config.yaml
d_model: 192
n_experts: 128
d_expert: 32
activation: "squared_relu"
normalize_top_k: false
norm_place: "pre"
attn_scale: 0.197
init_std_o: 0.00709
init_std_up: 0.0361
beta1: 0.95
Below are experts of layer 5 (counted from 0) of a mixture-of-experts language model. Rows are named router (the router's row for the expert), up (a neuron's input weights, with its number) and show model dimensions 0-191. Each number is 128 + 32 x the weight over its row's rms, rounded and kept within 0 to 255.
Before each expert's rows: a language model's description of what the expert responds to. This comes from a sample of Wikipedia text that the model never trained on.

# expert 37
Description: Name-initial pieces
router [157 146 112 164 161 157 151 104 123 118 139 167 116 142 133  57 153 131 105 137 101 141  96  90 143 132 108 105 124 122 113 167 147 103 156 122  52 129 169 114 112 103  90 111 156 141 138 150 131 150 113 109 108 173 156 126 153 129 165 182 132 118  76  77 176 102 162 109 201 157  93 111  75 116  83 165  49 121 152 177 123 115  81 111 202 167 174 210 188  73 118 102 106 132 130 159  94 157 125  85 108 124  89 133 147 122 114 105  91 136 129 101  42 106 124 150 160 133 108 192  90 115 122 127 105 171 185 124 180  97 141 105 150 173 147 148 162  93 145 119 127 140 217 142 117 147 105 112  98  80  70 109 194 164 152 125 115 155 157 123  99 125 126 116 138 117 170 148 164 116 158  57 112 107 116 149 169 123 104 161 130 161 113 116 145 116 164 157  63  72 111 112]
up0 [116 141 141 141 134  73 135 102 129  83 152 158 105 179 146 126 185 124 145 133  89 102 156  90 149 214 141 134  77 166 106 134 191 111 163  74 146 176 139  93 132 126 183  69 153 112 161 156 154 166 136 145 127 193 171 127 131  86 163 100 147 103 132 133 115 120  92 161 112 152  84 159 106  98  98 150 168  96 116 128  76 175  70 147 140 138 172 168 132 144 116 144  75 120 167 127 108 127  71 114  88  75 104 172 147  68 172 107  84 148 135 166  96 101 137 106 150 129 158 172 151 132 106  55  47 168 137 117 125 204 148 107 163 164 145  92 120 122 130 136  76  66 138  99 115 187 130 129 115  55 144 128 114 125 152  88 103 145 136 113 121 157 142 122 129 111 122 161 208 117  86 169 153  73 133 135 186 125 127 176 128 158 121 111 147  96  86 123 113 133 156 115]

# expert 15
Description: Quantities and digits
router [148 186 117  86 171 126 147 140 116 140 122 191  90 115 191  93  95 149 164 194  72 127 109  73 189  79 114 142  96 106 146 168 156 146 117 156 116 105 147 141 149 126 107  71 156 145 160 151 159 173 133 164  65 147  63 128 151 119 117 127 138 113  75 168 109  85 163 117 115 113  81 115  70 163 144 122  93 122 132 188 146 136 104  78 106 137 121 153 151  92 144 100 166 139  78 131 168 156 171 147 114  64 132 105 188  54  99 146  71 168 158 144 112  88 108 131 158  77 119 107 149  93 103 118 148 158 167  69 144 126 136  94 129 120 168 129 135 136 195 140 124 189 101 156 102 139  98 101 104  98 127 117 139 161 149 165 142 169 150 149 182 107 109  87  96  91 181  80  86 139 117 116  79 132 122 170 142 150 175 157 123 106 101 127 135  91 130 130 136  49  82 117]
up3 [157 126 165 104  80 160 101 101 111 139 178 134 125 130 137 118  92 106 116 153 142 135 171 176 100 149 163 117  62 117 159 182 111  84  86 160  83 167 124 153 164  55 103 139 133 115 142 196 139 182 123 164  98 165 125 106 133  70  81 162  44 102 143 137 154  76 121  67 153 114 176 124  58 110 108 172 104 148 144 159 135 117 105 121 160  57 171 167 138  96 165  80 157 126 104 150 187 141 154 112  94  81 119  98 134 106 142 111 174  88 132 139  94 119  76 142 149 160 115 139 161 151  99 169 122 179 121 119  94 116 107 120 125 184 141 182 140 106  98 136 132  66  73  97 139 151 109 133 116 112 143 157 145 146 150 138 121 170 134 100 146 113  89 146 105 181 120  94  99 142 111 166 168  85 150 172 124 139 169 144 114 171 111 113  92 140 178 116  99  78  30 130]

# expert 35
Description: Year and date digits
router [179 183 151 125 144 122 185 109 132 165 120 182  91 145 124 135 146 144 134 169  82  86 165  93 171 137 113 134  76 121  77 173 149 202 193 150 108 146 115  91 119  82 112 112 126 132 103 163 124 177 122 146  80 119 159 128 118 153 179 131 142 119  82 122 147  48 166 167 111 147 116 107  80 116 119 129 100 151 158 145 149 150 121 123 192 196 125 119 142  87 173 149 117 145 105 141 190 127 137 111 166  97  74 157 172  91  91 187  98 115 172  96 104 102 129 144 155 113  77 134 163 103 155 113 135 168 176  85 189 136 118 103 134 163 182 108 183  63 122 116  70 111 148 178 159 163  85  95  58 136 115 161 121 120 139 129  90 133 142 159 112 124 137 104 120 142 131  88 123 140 179  96 116 137 136 116 139 127 112 169  30 111 103 140 180 104 135 158 111  73 162 132]
up1 [164 169 155 124  99 159 185  98 133 114 169 171 151  93 126 117 137 149  90 133  62 152 122  72 191 117 172 163 103 109  60  98 178  81 146 154 118 165 170 117 182  60 135 120 110 147 181 171 165  85 107 170 119 118 138  71 136 159 178  87 134 119 135 173 110 141 116 125  96  95 144 136  89  96 145 108 104 127 145 136 116 136 140 130 173 131 126 137  95 163 145 106 149 121 150 134 178 112 174  73 120  58 169 109 182 104 117 158  60 139 135  64 154  95 139 147 173  53 128 130 117 131  99 132 127 218 138  89 165 127  76 111  95 120 117 122 185  88 140 149 102 150 140 136 117 193  68  87 109 119  79 134 118 150 102  91 139 176 124 120 175  91 118 130 137 110 169 123 146 158 130  83 140 126 152 117 174  94 143 128 127 118 128  42 125 167 101 125 105 133 135 174]

# expert 58
Description: Digits in dates
router [169 183 113 148 149  92 122 102  79 178 119 198 129 137 188  82 165  91 128 135 136 151 138  81 182 133 136 170  87  85 117 194 107 116 125 135  40 135  93 116 135 115 137 109 153 143 123 177 145 149 113 190  88 153  56  91 185 116 194 140 140 109 127  73 145  74 173  95 139 108 153 103 109 147  92 138 113 167 191 156 104 129 124 137 121 118 142 147  75  57 120 130 113 123 109 126 157 124 140 140 184  94  63 117 185  96 125 170 110 154 169  90 108 121 131 102 144 121  74 133 145  88 173 111 112 140 128 124 125 130 102 126  95 109 183 137 110 101 181  70  50 155 114 143 144 151  89 146 105 132  89 123 100 151 153  93 112 153 133 106 123 106 117 168 135 167 186 114 115 152 185 104  96 134 147 173 121  79 153 135  84 147 132 151 189  85 130 141 128  89  87 156]
up3 [193  93 157 103 162 122 121 132 113  61 152 178 104 151 109 129 189 105 125 140 101 132 138 158 122 167 129 127  71  94 147 179 133 139  70 201 123 176  94 127 104  80 106 154 115 144 169 129  68 132 152 181  94 134 147 141 125 109 111 161  96 178 146 129 104 126 161 148 112 115 201 140 105 132 120 124 115 188 103 192  98 160 117 196 129 145 165  79  94  76 118 141 186  89 156 104 151 124 138 118 142  90  99 155  84  86  84 103 158 173 193 166  85 115 108 138 132 138 114 123 119 137 117 131 153 146 169 132 134 125 155 178 105 129 177 170 115  84 133  63 107  97  63 125 134 136 111  86  97 129  83 116  89 129 112 120 123 117  98 128  89 138 126  96 120 151 136 120 117  96 121 159 206 143 143 100  78  79 146 141 174 141  57  98 120  83 150 211 175  99  95 149]

# expert 29
Description: Sports scores and digits
router [148 187 169 170 118 162 142 126 121 189 139 165 125 147 116 119  93 141  74 192 106 159 158  91 174 118 141  93  96  88  71 173 132 141 131 147 139 143 126 123 141 129 106 119 198 139 118 125 217 133  91 143 115 147 126  97 157 136 133 138  90 116  75 125 110  47 214 114 136 146 115  89 103 132 140 193 104 110 162 124 106 155 102 111 163 160 179 145 175 144  99 132 118 149 101  67 103 171  86 124 123 114  98 152 182  88 115 187  94 169 148 129  93  96  84 152 132 134 124 137 107 117 102 120  93 211 165  57 163 115 147  80 167 160 139 121 160 125 156 119  90 124 157 174  95 161 154  92  81 163 165 147 151 100 155 115 105 167  86 151 118 127 101  86 117  99 136 112 173 160 154 123 117  60 157 125 104 151 134 157  50 147  93 110 148  99 128 142 143  99  92  90]
up0 [151 160 186 137 101 100 120 172 158 159  92 156 129 138 104 125  94 178 178 125 142 178 126 165  57  88 106 181  82 105 141 115  86 140 179 133 147 138 122 157 134 126 162  82 167 172  82 128 159 159 154 183  84 103 192 150 169 112 131 161 196 141  67 100 127 104 130 176  90 186  70 117 109 154 126 173  54  90 120 155 160  89 110 105 123 110  72 106 152 137  68 136 140 133  89 129 114 131 132 150 109 108 120 148  88 104  81  84 141  65 140 131  95 106 129 146 132 121  81 150  97 142 138 163 137 176 148  43 129 116 207 124 125 199 155 114 157 144 186 114 152 125 133 139 119 150 140 108 109 119 165 134 104 158 129 225  86 106 128 119 122 138 170  83  74 112  86 114 112 119 127  85 109 129 163 120 116 118 131 156 120  79 118 152 161 149 131 134 168 119 125  96]

# expert 41
Description: Coordinate slashes, prepositions
router [160 132 183 154 119 114 133  88 138 188 139 101  76 184 129 137 111 163 129 169  71 133 162 112 137 132 104  86 133  98 127 153 166 178 142 166 131 118  96 143 160  90 151 142 143 172 167 134 141 155  96 137  50 121 106 152 148 184 180 154 114  76 152  70 177 120 154 124  89 135 104  95 145 111 133 167 129 138 190 147 144 129 114 112 157 171 144 153 113  78 163 152  94  86 144 145 175 114 117 140 174 107 114 115 146  77 113 121 130 178 124 119 127 130 113 112 159  71 118 141 148 138 110  93 147 168 141  10 161 125  84 147 169 170 117  97 156 141 123  45 112 180 146 170 110 108 101 134 122 155 129 141 105 192 100 138 108 207  85  91 101  92 104 105 163 101 144  99 101 128 147  75  58 113 146 139  91  97 141 144 107  92 100 136  90 125 148 161  77  71 172  99]
up3 [157 183 149 125 144 167 123  98  39 145 104 127 104 128 144 127 144 111  98 131 173 108 100 123 163 102 168  77  92 117  88 205 101 104 160 151  52 113 130 153 145 133 124  85 145 189 144 143 180 112 103 107 111 103  91  31 116 122  85  70 125  98  86 152 129 121 107 118 155 103  87  88 154  91 134 144 107 126 163 120 119 178 154 114  88 185 148 178 121  92 137  74 144 148 154 168 129 108 128 124 144 129 104 170 127 109  86 163 123 149 158 143  76  46 102 109 119  97  61 118 128 101 130 129 157 129 149 141 217 114 139 144 130 203 209 110 181 110 166 141 108 142 133 144  95 136 129 136 132 112 160 104 189 130 131 117  90 141 163 147  87 130  64 122 147 154 120 150 156 135 131  60  84 149 108 176 159 165 158 145  97 162  80 124 130 170 126 127 137 161 127 130]

# expert 32
Description: Leading year digits
router [200 188 170 149 126 152 161 133  94 121 152 126  79 149 116  89 140 138 122 178 151  97 138 115 145 159 128 127  72 130  88 160 143 164 148 147 117 157 107 103 102  23 121 113 101 157 120 160 147 129 144 160 106 127 107 122 129 118 172 141  89  74 148 118 183  83 191 148 132 154 136  82  85 141 108 124 124 159 160 114 181 137 152 118 151 202 124 127 161 132 208 118 170 107  94 156 192 123 102 114 134  74 120 155 162 106 117 189  85 123 141  61 109  84 101 107 132  87  70  98 144  88 161 128 129 154 195 117 146 127 128  76 163 150 163 127 184 126 145  67 108 164 170 174 131 177  84  85  94 145  71 167 118 127  87 123 138 130 108 122 116 125  97 124 163 112 127 116 168 115 133  85 117 145  91 122 109 134 115 193  58 119 138 116 187 133 173 157 109  83 143 124]
up0 [144 105 172 155 131 149  76 156  97 168 130 136 154 129 161 112 148 135 113 188 147 131  93 199 138 121  73  89 120 151 113 101 127 167 116 140  90 133 154 141 119  56 137  83 148 125 137 177 106  59  48 126 108 124 101 132 103 102 140 186 125 147 103  97 147 117 161 100 191 115 160 121 173 137  89  89 145  99 183 153 164 123 159  86  50 142 104 146 139 140 139 166 168 129 110  66 109 149  77 130 104  75 114 151 120 115 167 140 185 142 149 100 143 101 158 199 155 130  61 115 117  79 119 165 152  96 142  96 121 128  59  98 153 174 150 149 112 138  76  90 145 184 119 119 166 115 117 114  97  97 114 138 121 124 155 121 150  94 133 136 162 102 108 107 119 141 138 106 154 172  84 133  83 133 145 100  62 136 162 134  82 211  62 101 126 167  86 200 107 137 130 132]

# expert 57
Description: Mixed function words
router [149 168 182 128 127 109 148 129 110 108 100 134  99 192 143  81  90 119 112 179  76 166 114  95 189 137 130 154 134 113  95 138 113 162 164 193 120 144 106 137 147 122 107 124 167 200 191 182 165 132 104 137 109 161 103  58 153 114 147 119 142 101  71 132 140 145 161  64 103 146  89 107  87 146 115 163 114 129 158 154 129 125  90  88 201 161 149 158  96 101 113 138  88 111 123 147 143 128  65  74 140 110  65  73 169 112 109 147  77 136 162  71  89  94  67 182 197  76  71 147 128 114 142 134  91 179 140 101 189 117 140 129 123 133 131  95 117 163 147 108 109 142 117  85 120 132 133  81 101 133 124 104  90 134 161  77  87 167 118 103 111  96  73 105 109 153 168 137 166 133 161  91  80  94 146 147 123 101 116 136 123  96 105  90 137 106 127 202 131  88 136 162]
up1 [121 150 158 156 148 123 134  97 110 126 147 171 154  99 126 105 142  91 141 148  84 157 188 168 111 115  99 114  92 114 116 127 148 251  77 162 144 125 104 141 141 163 143 153  95  88 147 102 134  89  47 106  85 145 107  71  89 156 174  67 146  96 152  84 145  72 148  97 156 119 102 118 143 171  88  69 125  78 164 144 149 181  66 112 126 166 140 138 137 113 138 139 119 163 110 153  47  87  88 167 151 211 154 136 137 145 155 145 136 142 134 132  88 128  83 127 121 103 128 168 134 147 176  87  87 141 125 114  85 134  75  86 162 112  94  99 142 137 206 116  98 127  82 142 118 175  40 131 102 117 113  97 125 126 171  97 106 100 164 154  79 129 134 108  92 105 169 145 148 139 128 146 175 172 130 178  96 136 133 149 149 144 117 115 103 166 136 152 148 161 141 108]